Below are experts of layer 8 (counted from 0) of a mixture-of-experts language model. Rows are named router (the router's row for the expert), down (a neuron's output weights, with its number) and show model dimensions 0-223. Each number is 128 + 24 x the weight over its row's rms, rounded and kept within 0 to 255. Numbers have three digits each.
Before each expert's rows: a language model's description of what the expert responds to. This comes from a sample of Wikipedia text that the model never trained on.

# expert 44
It responds to: Word-ending suffixes. Closing pieces of words, especially -ing, -ed, -d, -s, as in Stand-ing, Strik-ing, Uncred-ited, Broadcast-ing.
router:139120163159137134164130087166139122075113119133096125115168140113120137162123099108129139100137108115147116134117103053143108142128125123153178154112132133106129142130133120127166121135103104125111164109212124080137144111133107100106134136121174139115112095163162091148125159105136093128182149140129099120142143142140171130120125117116107121114110113132156162157119119098075092093134100154191108132134112095130143147109120131106180102122121130114140157119159150147122152099170123094131168129086128163112112096128145101121142144138106116168090124136120172127122116158154135080117081112182126128115116096136109127097099125123114130151123129150128087109143095137143112157092
down0:127109113161113121153144110086134129126125115147114134158089134096133130142117152107108131128132119120149160124166198117095148142150134150113133107142125130113142134120162173140105127168118109136153173069108154104153098149092131092100118134140132099130106119109107112157131164163164136086098090137119114116138120130139103147172139101148140111143118130198103123094109110079117163112154128146169083099142146101116159121173119108117115130122066166122102090114113152148122146136122126157144116132121083105136119120101136142125115128088143130133149105142095134168093089168132111124086154141118185134150145107092128145091142112105120101140134107205138089111130136123097109152120

# expert 5
It responds to: Auxiliary and copular verbs. Forms of be and have, plus also, after a subject noun or pronoun in encyclopedic prose, such as was, is, has been.
router:113140174114132146128142136142127168089096125123138103107126140106124104160135115084120146051135106159140111177109104115148129154173119124118134113130100131115119152125113096126132119092171148077124153145159134093173140082126103071147100119135119138129130123168161141126107150156122081167145119163132086127137134166127140115150103118150077115078127110126137162131143106135114125121120080114127117095195127125106122150119088134125152115139088097145097099118135096128104126120160112075119181129118150124135172099120136131141145094100116135123149115144137167127127152137152102085171115145136140149123117108142094179112110098088167117165139156163117113147124105123121104127108
down0:081127118145139132125146152119078122102189109129153172092138165146107162134124151137086158115092141126098139139151135137129133111165165109113120110125105105133102149141170136137127147150139143130115105147138099177075107124130112147167142139142128134141176137139109139116121098087110114142152107123082144128122151120088106170114182098101147130111121116171103161121172129144117095150107142156091167114147149127138100128073139116140125165122131143117174122140123120123154140138114122146114146101171152141115126137137128093169091148127155107186140126087169112107125123147119134099120086101139092134171157132101144138143114141149119178098106158107114055168150130116115122137149

# expert 19
It responds to: Country and place names. Country, state and region names after in, of or United, e.g. States, California, India, and ends of institution names like University of Science.
router:175151166107148169129138088163132164079093136146079121094142133081117102130116102113114148106103105124133133145129141138161127155122155142145119154108096114130137127091115152119158137152159127129153153121150137110148163104106086121180082072128114139143141146171142109146125179091122123177176141132144075103151143159132104110121147107137128143113118105135119170122141134108090089110116108114125132123147116143132122189134135133140175110120129133126079136119140138148093147100166139137164159140094123169094141112102144135146147160120113131156123129122134111144134139138140105124122088130118197150140084132090098144091106108115166125123119183164101096157107105111132135142119
down0:154179123115151136113120114098157141135106145133161098110142127121160141140118158134166150130140108168133101106084123178135108103129112125170115132124148122139129119148134123146135105148112140133127114124118132161111122160141114163155150116123089169175116167148158138164104051128114099175072148141122130110173140161153143156126097125121126123103106141107108120164131116138165090160117135091105096169114160130132136128103112105132139108107137098109163079108172106144115125129125152098148129117156146103105166131133165135157115092133156101110101181153115140149114106135140088135095098113104093125116093129135149116098106156115104154096100148179091169145120129149181101114143

# expert 24
It responds to: Name-initial capitals. First capital letter or syllable of a personal or place name after a space, comma or pipe, such as Z-ak, Ka-m, Mah, Ja.
router:138140151158127137107158104163132132106099143160125136159138149118122126180111081113113142118147111140125138129133126103190124143154118163106151135137099110107135142107130164130123126165180084116123158106127142120123152132095125080155073101180108161134178148127190077123130156149148138146151135111151138131146147140124143094145109101120133114122143123156162176136117122122126094134112120163135109103132123128113174132135139164108165108117136116140117149109104133112139166099163145149143186125123163172143200128154124120155134142090121141128137105102100126118101146090164107115153123119152146145119105165086125149138108138123132126122111159146167112094140115099097067136070
down0:165157127175131157125092134159111128156088096132102104123152140161104184138135113113149090138107135147108143148100146131150141059129103090098150093139141125179088155116109101089135114182090138138132091093125161137101139106149103096182129125136113120136107125147131142159125097115109116117155148114098153178136122126144110110130155133108132110144164129143154132143142138153131162169115157097131089130099122102150148141118147030135134146132150158121114152185141134138160119124168120134134147105138151140149141127153097144147145157114120130109106121086103100123140128113123140126120133092126146136137144155076090155128134158123132099135140099095133101145132089141138137187113

# expert 8
It responds to: Function words, verbs, pronouns. Conjunctions, subject pronouns and auxiliary or linking verbs in running prose, such as and, he, was, is, has, had.
router:155137159123121171138137141119131142118099122161135124134114138112102090162126104087112134072148113172154106173112088107165113146159117145133160121140085146103128164122110109122150139128146143119127149118156158094172152086133113076137083090115118153140129110133159132130113127146136094186141077176117111106129112142141146122153107112107095113067121123136166154125148088122080130132135070112143112084185133127094136125135126160116137117140084142137143121123117111121084118109139111086119155132113139169149149087103132142129112112107140104132110097155108160103108143104172107105171099123143140139128103152153120121104108116101176111154109168147105096117155137130116092128108
down0:109116161137098102145125116080110153152119099125187140074161132148101130143120134132191119166157119136151151140120159133107146128107129169129102126096074109137156110099099104147116130105119167140089136148147122150138089104171084131129160142113109107144081122146117142154142057118128128132145115140122088088135085069178125147145115128109092146110151142144131156164143145133142120134104106072148133084090086169135107131174170115114132125130138130154082118143132116105158102160144146121134120150127112124168116134102120166143090117148132145132143136165143104148171164104126097139108120140132158106114142136163120150116126129123150129163102131112147150137102150127108100108100

# expert 43
It responds to: Abstract noun endings. Common abstract nouns and noun suffixes after the or his, e.g. life, season, career, situation, development, -ation, -ment.
router:123163130140168154149136140136126146068060127112068111089122144110109116136132122109137149083117124128154142153096107138130107145143153116164136126117120104125093129136122104127174189122118077123112154123170117106128131123150117098151103062129115123103115115147136088131143150107125111165105151168121109133158146139114123125133125126175097125138108123142139164097168119106063102117120081129137090089162105133133147120130125139092170089122086143121119135121155169149106196098130130112134140155095144183131134118137125125129154130116106092150105133130117133124129130144174115064129135096113143115136090116119100170090123144130155122132115153137098094114103116144109113169126
down0:096161117126094128117118065133137118132105117163135176152101139114173123125092140141128149113113109110143115125128115113119123132147160124119112152134118166113095163114167137132102101127135130169115136131112142155157136139084101137107137119105133146123130116137108132129114165174143138152142115142136114126140149127098138102129163142100175122126132133137113139094162155174083161162086157120142163125170090134123103151109137128171106116078128155141095112139132098170121192122100150131141139087161207135135120145170111091097163144123138144165152087100094145147151172161064111128094108141149144120139134126147122107124161130135102131103122094086122131069142156126118128147119

# expert 63
It responds to: Determiners and quantifiers. Function words in running prose like the, his, their, not, more, much, would, quite, usually after verbs or prepositions.
router:150107125113120174138146140114136128102114091134111105095113124091151110117127124080127141076138085189168095163124105133155112131161157142144143117143105136101149147120120132148137126120145114129121141127165126117150168099140081122154100095111134175134134085149145108137134137162143119115123138123125124132148121159145138115129098113108120107096122111160158161171160136105126117146103074126119142108135096129112137137114079137088178128133105163133147149111134126137086131105170114057137172137130140174111164081142125135186116173081129117147128126133126154098115168096170112109171103122141148156107115145138135150112148137091167107134091155143124074090132141110113104114117
down0:191131153154117147146135119140124131130100094107101181129094144142124123121116112149111135130148170106101150086125123131140134154127107138102142145172134095114138138114114111169105183095139123081103137117112147083139128126120099145128083128107119101128115138131170141082128113140111139122123083131127150115127103147104125100095129108121131142098129119103132148106142122185174102090126115122126137165154139126084114128121148109143132097175138165102133206090090122156090126126146112111147082118093134138089106148112106130124162159158105109135101091114099139124077164103114066111105158146118104091114107158147133098118166118126137112141107069090129141114131129130165115139121

# expert 26
It responds to: Proper-name first pieces. Capitalized opening pieces of place and proper names, such as Mac-au, Mars-eille, Dar-fur, Al, New, Bat.
router:166115149128134165137138124153118145088114147130125138107159118095136122137111092129101179102095117138166119126160141105173147140126146124166162146133114122116147168116135128146132101164163152106151161101135179106143156123090060101176054083167137123127152157182153115138145174115148084138160099153114128141165150129146128103138144083148143135133090106130116145104130099109110100141108100139177114103156125146112145170133149159124175130118108137107094145135155148142093159097153139127132154128106136168118162131149131121152113102096098122142136095113118131154129167170135120120150144160134154107148107133087100147116112114115147135143110140145138122144124088128099098124092
down0:155156134112115157144130138137134136119124128135118101153113123077123165148108151141142128128165135144114115115092108123102104091116109078164116055156152124117115126093130137181127145117123120078102118091150136128116139148105088087125103084110142137155170097103138070096126105142098130140080145175152069173110127107138164165121106147074144151126135110135098143127134112123087107160138131126105110132106128143105117183159154090154123158162121146116118159143143142127167128147123156087126102089142139133122108117098141155143125114143132090104144129110095173120148138159134149155170107131134140110131081112120132103134102149130115120118144094178114128150075137149130153147115

# expert 33
It responds to: Plural and inner suffixes. Word-final plural pieces like ors, ns, ies, ers, and mid-word chunks such as stan, gen, in abstract or discursive prose.
router:139114159154175165104111112154140113114089119107101142113133148135092085142119122133154134089134119123113116154128099114148130128139125113147131100166141108116103151123080147123126154129150088130075174156144150119121112119134120103122126112158130112122115100160141101111160173151161090139129169150124136139146124131120125141138134118119118137107122097147128124142153115129102083140161123137165144117145117098108142152108118163068153110100073135125114098095135107166115163096112101096156166096170190176141141107124154133142127122131100122119091105160146162150086171108156109070100131123160147102124113150096102118109112132152196128135094138166087094100137114107126096151133
down0:134096134147148141113162205132126111122114099156091128136166091136146140145180158136126146119129131189108131093144132135146140162139105116141130093140148141086076094123090158152130072175162110127139118123118107099153117106123129120114164135121103129150093131115116105127136150097135135175119100107173117082149113152177104153172095131139148113141126108133116124100117078127140122120113125132154140137120131100123180102124145135149128166111102147142145142136134113146137159146098113148145157141090095122162135093137118100136083106124167109108151118147141182107096113130105097112119158156087117155094183143108117145171133116163098125136119083161128094111098120122115126119116

# expert 32
It responds to: Sports and institution nouns. Head nouns ending names of leagues, teams, universities and places, such as League, University, Cup, City, Championship, mostly in sports text.
router:151154119133165156125145136157144143127077140129057107131117137115096102153096108134106154119130106113149129187099127129147106130138109162146140156143130117150100113107124124141116130127122079135162156101137128128132134093138107104158092114182138111113096112160161111107119171156145092161128149117156084136140135147123135060137115095126068122128130112146118141155145132134104090126111103153134136113161082130120134138161150139122137115113117114091123182080136130126125139096123151122127151125124139111135168095110149101152176095119068103133135113110144154144130130111143116067188101132145110127123098136119084154130110107115149110119113164201076118110140109119105140112123
down0:090147136148142109133134082150172160141155148163115103122153122124150136104084128085142137116106113163154116153099129099140148138102153141142158129135105123150128137178111126130163159139147095113063106095117131115113147162130121127137198111119093103145115151097103150082150068149099154139148140152112134120123119143112133131134095121109126098133132128119166159145106124138077164114168165128130137136155153137150145100115135151141133090138135156118121129133130140149113091120086159152104117133130083073106080150104151162114117112108115151151105129132103116157134126123091118160111132138125097106097113187122133110109073146131100092134122124108150162172066088111128133108123

# expert 27
It responds to: Numbers and ordinals. Small digits in scores, tables and measurements, and ordinal words after "the" like first, third, fourth time.
router:140129125152144130130144090148133154120095096140099127136131170115115080158137115097137151125116089168124127149104129091177159096141145134125135125140100120116095104093107105144134126116121134155152171095148111114137151119127081123153113123176114138123134140105119108139112148115091084123133181143134092153169155162171140117159151125098094114124121097134137138177158107120109120137108047157187129099170122139110130143100100125108142131101104124125117139126133135125069144109123093109152134130104128121082142112133159068152165105105046137158130109147121145114121129130134105093136137147165132115127121112127102115126146129115166093106109192163142122113113094123137135155120
down0:093088100156145138143086106181120135127101096114124111167148121123113100143132130130104172157130160102110099138151149119117110149136106141101113109126123116089142102132140157131182163122118127161114127119128134108194149143156161144089157079151128147137112110147183145124141149155133180095119101131106164134127136105106157106140138110070106145149165099148149087072136114135111092138097127148145090120108157127091119129124134164149161101138134153135105113096097108133128163097120133128124132113129126157168112132143118138173084133099138148184139127129103124138168148095117161123147146150144113153151112152152170140127103103082120106122128148108120142119119118099110135098058

# expert 58
It responds to: Table cell pipes. Pipe separators between cells in sports and results tables, plus semicolons and slashes in structured lists.
router:146126113134144140096134137161127132142116167144119128110165140114109079173152096115093160088121104108121117151132111111193120138142148159148155144156119084120131131095116155128100134140108104119149147106162133109166144130112129098140067119143135121153127137170137109112115148129137100127126159114143121115147132137131112106147132077142122113106124096140135147145140113131090148135118125179156111097188108121117128166143128143121163129139123136119137161144123164137098157101143086068162163134129117104079174100135130104131136119101106128149093095103118135096116123131157069104141141098133151128167100143136127139127158110101135130167145160199097096086122046094131113130133
down0:130167146129146144134103109166156122103128117117134132124102112163124093107157106146118131137088122105110118130105148087150114113126135146156098118129118092168155123155112153134096106123082097131124148099126110140154126106148155143157108122115161078145146095131117119100109098098115125140076152134155165134131125153120149120166122186142116102151097126119076132092124173120078170147167114106164137129130153129108151154140127109087127120097132165150146165124146133128133119133108089105143119116133095110118107124155126158148139135116187147146101104125131158135148131111108146179129138118048139112172148130174119094108165134159139155117150122114113184155113140113095121185170

# expert 20
It responds to: Word-initial fragments, symbols. Second pieces of words after an initial letter, as in p-ic-nic and n-ut-rition, plus backslashes, underscores, dollar signs, un/non prefixes.
router:130116120141133155126189102133120152148095137144110096138121120101152138154125126116129160123130090184136159135128135124138112153149163158163150102158105121139141128134135139113113186125144157103128148092147143113168147119131120094162135123139138145130149156185134108123125153130109117168150110154110126135142192135136132099134172147142156120129103079115165172139161135147104133077108113157137094100162135107095167150102123115107126133155063133141126122117178128147076185094167126092171132132124154138101129104127128103150164160108101119152079082139114161122102140128136104125166134130158117161144121130136116132129145093131139078134125135147138115128087087091094120149106
down0:187175140139123089128104112144124081146116082177128100155158138089145093104155093113105098145135122143145117136123136123115141199117110124119121141092161126111134111160099123095122145118109091107127127157090110131161157141139097104133110149129140122162103081143151100147109125096141144148160130113140095155085128131152145122112128149117127153124115141114170156151112144120097123163126158108164131116112116145101117129120134133096128116139147171107136136110114130134105113130166143149110131090082116108136162107139167149107117090140078127142135180112092093142126103144153168080132125149084133095091131137117119136137110132118161161150139159126148044124093137187102126123130

# expert 29
It responds to: Math notation and symbols. Closing brackets and braces, LaTeX commands, variables and digits inside formulas, phonetic tables, units like km and kg, and scorelines.
router:120113118120157135102160096141149158139097112143107117109091142131137112154096091101110166119105129129192137128128122134189149154164116129136130138131114128128089133105135127115128172107107141130088168098136109122149126110159123113134121109182139122108131148153120072168130153129135133134157127150131154142126153173154130086161135142119133088121130102119169203176153099121092102137096120158137112115167139097094148171115118130083135109117116133137122100119167141152070139094123129103153126124160170127114149095133143125163150141100112122156096166126139185121137152112105095115151111125117115121129117104148106116089138118154151107132117175168149104154087091113132123168104
down0:110081159113116179116123096125141113150107141105112150134084126130070141128099110104087148093146143105143123125149130122111117112106118147093129098099157109130129112137144123119124111121133144130125088114089136107202123085137119117144149108183128127136130091151149144076132131132130147107147088103124104095107096121099169113141124094129136079151102148151148121164129108118126129120170162169127129134133132106085167114118122165095121130148110135167157173129125140137095074119101109112078173099134138085148132143093122134088107123130158168124158110141135126167157169118102095143121159126162130155142111127096127160145168146128172147117142134158158127127111177124101120103102